config.toml
n_layer = 9
d_model = 160
n_experts = 40
experts_per_token = 2
d_expert = 112
d_shared_expert = 0
activation = "swiglu"
moe_layers = [0, 1, 2, 3, 4, 5, 6, 7, 8]
router_score = "sigmoid"
normalize_top_k = true
routed_scale = 1.0
balance_loss = 0.000194
balance_bias = true
init_std_router = 0.00748
lr_router = 0.00187
n_head = 5
n_kv_head = 1
head_dim = 32
vocab_size = 16384
norm = "rmsnorm"
norm_place = "pre"
norm_eps = 1e-05
positions = "rope"
rope_base = 1810.0
rope_fraction = 1.0
qk_norm = true
attn_scale = 0.177
tie_embeddings = false
parallel_block = false
init = "normal"
init_std_qkv = 0.0421
init_std_o = 0.0
init_std_up = 0.0421
init_std_down = 0.0
optimizer = "soap_variant"
lr = 0.00607
beta1 = 0.95
beta2 = 0.98
weight_decay = 0.025
lr_head = 0.0051
warmup_steps = 94
schedule = "wsd"
decay_fraction = 0.824
decay_shape = "linear"
final_lr_fraction = 0.0
batch_tokens = 32768
seq_len = 512
doc_mask = true
train_tokens = 242200000
steps = 7392
dataset = "wikipedia_en"
Below are experts of layer 5 (counted from 0) of a mixture-of-experts language model. Rows are named router (the router's row for the expert) and show model dimensions 0-159. Each number is 500 + 50 x the weight over its row's rms, rounded and kept within 0 to 999. Numbers have three digits each.
After each expert's rows: "comes before" lists some tokens at least twice as common just after its tokens as in all text; "gets" lists some tokens that make up at least twice as much of what it gets as of all text. This comes from a sample of Wikipedia text that the model never trained on. Tokens count by the router's weight.

# expert 10
router:502556541536512421475374473588500562484466418495494533516552579421536515476609386452441406400527571443478556579418562488547520499524446475484458499511485465509457517381475517501599510496457515519460441514476538527493484445460537458465417565497495553496459557420539406498512488561416497517522470453549444487505445534506484510587440548520486583463428450537409455492546437570525442547539460499547563502521414478441559509448484417463478587466507493539565449458535476478443566510399484
comes before: "the ", "to ", "a ", "in ", "his ", "that "
gets: "of ", "ing ", "ed ", "with ", "up ", "ting "

# expert 24
router:484519440439559442539390488611460550462466510434466493429467474520540502491524450409388495456530506450479527548473528392481438537469504538493555462472515499574529446458459502520551556532472458617482515473486546516452502462411522470459511468486492509498512514487559476461538462528462494537506479486520459596557518552514426533530307381539561519463391447556483564475484394543564468537509517551461590536509508566508378474428478462507455569452473528444478442549399479529500522580450484
comes before: "\n\n", "\n", "s ", "00 ", "S", "\n  "
gets: ".", "|", ")", "'", ":", "="

# expert 5
router:496495470516465366625504487520551576524502473543401505504509535466527483528579452477429509437511478440537493481443513436477488453511451508568439502494511543583427465442564499512622546477436470647552467498458478580477528402449511465510432551481516502540410545560550542517576521506462607516514440482506436545536497433524549507568415421515473516460454425475449559468498445533578583546484496492472532593515465463466469423418471409500459578513484457415530511501504460469411547479428468
comes before: "| ", "(", "and ", "in ", "|", "of "
gets: ") ", "\" ", "% ", "ers ", "es ", "s "

# expert 18
router:524428503460473437543503479544479615535419473528452540431561493469590523510633460470484420378524531553529565456425504520416535475499518430602502555538492467530505481476565506570553560501374506655469479558445580560444490508443453483479480489535493543518552519503559450435538454515503613503487449549524416492545480541509548512590455505551490571424487458465511534512553498534566468475484518527578503431453528426439482503407406477486420521499410549479543524533468503509514580494491471
comes before: "| ", "|", "(", "– ", "years ", "km"
gets: "1 ", "2 ", "5 ", "3 ", "4 ", "0 "

# expert 4
router:479424518539471404509447514509477616482479409485441508500551533514525482436512418489481474427521522547473523540440540491432483495527500487463509479472519511569438529486530510557606590508450537626476502492384494609518480455438460453494497581552466516489479543517480434434489451564431521548549481495590498549490398564472426396520375480529498526534520391569455470473435474538556465542403491472491511548501505585461471398521490453524358542497364490438502501496512486500515543506474454
comes before: "- ", "| ", "==", "The ", "= ", "==="
gets: "\n", "\n\n", ". ", "\n  ", "). ", "\n "

# expert 13
router:516461452455475404560484462597508501470488428474476542432464507496577530439556484470366484442539566445478511518464516503472496559507545474521453552557501576598518484388514525577568556502424550620455491456468525535467543516379437453452498539465483516449498502498450524467511415482466613483553520456533514546570513442426571534603516408582483634597461455521465546493504493584494597482449470485515497539471503556534450502484410514505500489565445522506476488489485431524520533521455384
comes before: "(", "| ", "and ", "=", "is ", "was "
gets: "o ", "i ", "a ", "e ", "ia ", "u "

# expert 34
router:467501509447529499464444471530470619386409541501487481460527561537528500442526502436467457515576556525425547534446536523474465587524575429546474540508505555591482487432520530530632458551458473605498475564426510450493550453489487519441560490454479552500461520513434506470504469506447639475457424490577477491515525457557498445565441391505535535513463421522535532504484486495500505538538448559544570566487457457493492478465516405507571518404388458550604508506406518442559512458443389
comes before: "201", "202", "200", "199", "198", "196"
gets: "–", ",", "October ", "In ", "January ", "August "

# expert 37
router:475514464558422401614426455494535551489436522455434453437444543521568527475539471561476526472562525521506510491525565495403422506512531452529452504501510547494479577439533561472546535549422521553537391510447502569416538472507463511491462513470480526529438628518495491455446390562483510485510491483564477581558496485477456442515441466486527559508438348599513496477433511513601570585523469471524615584534459447519449559423457406511480552492534525513546412551452433504538515501519507
comes before: ", ", "–", ". ", ")", ") ", "\n"
gets: "0", "1", "2", "5", "4", "3"

# expert 9
router:503443468482459448577361492492566557473461515522454486531471522475571462497542450446409514475538525552494520525492536445462481498492578482635467465478546504506480488496467566566546530500491520594452507542481573603487510480484537440469582484435503525459420576555539541526520425565421648541475553446491524542490440500517483519496459489526486567469471461481452566479428352535563558598428523528542534547547536453510464410465414477439529602440494528496549512505482382482541499584526438
comes before: "was ", "is ", "were ", "are ", "had ", "has "
gets: "he ", "He ", "It ", "which ", "it ", "who "

# expert 25
router:459566474538483462477375491490509573507515491532512511410600560453539467490608412418484466438587586566471526476488585489477539535546629437474507482490559542537460491402535512561587551495432489528571484502461563561485508540459538491525450550447483572520488565497469419477531468457486469509576484431522465505559466465432496522503463498523536577550498474528524578515547466566486523433453424473573569464454436515520477422502425425465422535394397491456614469477503451505470576493538436
comes before: "the ", "a ", "his ", "this ", "201", "200"
gets: "in ", "of ", "on ", "by ", "from ", "at "

# expert 27
router:567491491446470432517400544567502522516484543499493524489530549568623516589537492442408493474500556509492545501474502444494488401597579547495442545510527531568546513507542561512630575523486605553585498526445490491485573475437507513457528504487511541454442539545575467434476448528497565460549492549556526546493465445511524472517358411481562596523479490517526494554539457556547441391391512469476561490519433499429445521511474424478460612442512514442575398489529445461494470509498451
comes before: "and ", "which ", "but ", "including ", "who ", "with "
gets: ", ", "), ", "\", ", "including ", "in ", "., "

# expert 2
router:550495487509490518515458473578467598463489491478472520471592524496507512468566444497485480399470549470439507456434559386482431536487538476454488519513544559511472497499487492499635500528449491583485423548525538535476501519466485438411539570539543486534487623446497518504473475530486607502505390474513390572560559448461520454510379461510506513484411480516416484525475541506565460564418447489528674504479506472489462464472348418531504537431486495462574467495515475470424490545414524
comes before: " ", "0 ", "1", "— ", "1 ", "2"
gets: "| ", "; ", "/ ", "– ", "—; ", "%; "

# expert 35
router:447516456509507457497479532554473630515458526579466528501481445466570510472513474487494516442610520450504554492460561410424503494594489469587454538594510501533494514478446495528582529498483546604519444515508566530492520486467574504398531471467534587564448575457509491447544463603451503435482553506672520543603495525534470506520394436515538551522499412484510527475474487471504544544483555456544565499446453447483480511499410447486474576491457507478513382527515449556564553570379436
comes before: ".", ",", "–", "; ", "% ", "°"
gets: "1", "2", "3", "4", "0", "6"

# expert 1
router:429514531533507433528465537594543533461482456403449609443476494416515415517618454450409507505582504508487577479457588366400537476584521481533483509452499514467479498443521461556548567488519478573562431466499572509467536404500525485472515566570447436504578606513538459445477512617436531497560528477533537512549500507500494477559427465568492546470430355502470480477504445571488487474469482510537538475463518595481533500504487404479486535430494481509525504491515373456433484478515468
comes before: ", ", ". ", ".", "\" ", "-", "ed "
gets: "ed", "es", "er", "s", "e", "ing"

# expert 11
router:490470465560566427594474499557442637460486510477480559537490512584635501434544448448508519457543528477511488445455485476488481516498527507515449460551476551516462439416491519474550522527475524449544478539421522491491466432507464461478472563476552481520519529516512430410488468482446682491450481496531514546471416488545492508595414438519612591497416455478305459487456485478544547570494474477608560495462519531467515491420463440517482488445394503562486489500504490506483532570511449
comes before: "by ", "to ", "in ", "0", "as ", "5"
gets: "201", "200", "202", "199", "198", "197"

# expert 3
router:520513533469496492536424446559511537453469490424454562451472551427494495442494405527460482445496614488498525517434515544421517525577630464549438515524564583483437464463449475534523532569489539579463484587499520585404492477477452462482464524489517490570394536509475458388548459599476478566540557466581421543551444454503529481506423456529579465468437455418453428534492462667581505472451487486498523527383518523484475479449426438464475499455490487536521466528488442451489499564527459
comes before: "The ", "In ", "He ", "the ", "he ", "It "
gets: "and ", ". ", "\n\n", ", ", "that ", "but "

# expert 19
router:543517471425525418555472459563485582460455452456481527443484463501526521500547457511413451344596533519496501521414495406492423547488493490532462517537488548622457516466498487583571578558374473567520502503455550528420526482420491462462478438477544511555457568453423516509515500527455570472487527512515543558576477531436509501587468480505532525451471446426474531501490405596566450527506517485528661531555496491504390428526525412482510589531467495525563484552519476456491535508502417
comes before: "| ", "|", "0 ", " ", "/ ", "— "
gets: " ", "0 ", ". ", "% ", "— ", "1 "

# expert 38
router:463442460472540441481434482533457547466519500437376557508534548468575485444573514570382516410534496449439516468429585467487449538479545529493522477544588528518461480379452457506545531526433494564501474503497442487460627487431466413383462449501528476528509543565513452546504452625353460459475580500586536602476501538461442534522433511540538569531517473505428509481539504513584459460465448448500552447524490468455526516433493440446505493427499436512579497494477544538484553490421497
comes before: "a ", "the ", "been ", "an ", "not ", "his "
gets: "was ", "is ", "with ", "as ", "were ", "for "

# expert 12
router:471434504490521489532486522559436525481400458527481536481592473465598429429557415442415450482519546490537508495499527425528509511559515584524438516580536596611470523422536585463504537458496513588463504553419559502403508541419469496454512565481486514498504568553538537503565527559431513476472594412534470572506439489511523507545440469508523523533445459520446525526492405538557377559471496509523525587498459477442412481507447401442453559450512482438535499548430410475569592430504498
comes before: "be ", "the ", "have ", "not ", "a ", "make "
gets: "to ", "and ", "would ", "for ", "not ", "or "

# expert 26
router:544424496431552455535443470541552528551513553553437453454519471460577465481587478372513437457499549494519557551455532502502491549518551568515473522515446568493396466426516498634542563506482477623575507491459552537478526414512518473490495501456574504515425555491504524495462441608474513484442439462557531630536507495473434481616452369496595520482498480493479389476476468538609551490512545521585495498530506499480499521485459494525470556473503470481621414553488500427500594511492489
comes before: "of ", "in ", "to ", "and ", "for ", "as "
gets: "\"", "as ", "more ", "most ", "all ", "time "

# expert 29
router:457486488502567417521420473546501540522520544424444537401489563489622538493507466587531516447506506555500569406449547460462507517488559464511407500449513545545462420413490500491557516502496510619547498481433554529451565468409511486452546544530521540464444575545497473512516434534461505460506525471530531559591522500545434504570395518487461522480427382537423499541529327465500530465502466524502518483433568529549531451451437413509500537458475498491516462510446345546444562539553472
comes before: "\n", ": ", "\n\n", "==", ", ", ". "
gets: "==", "|", "===", "== ", "s", ")"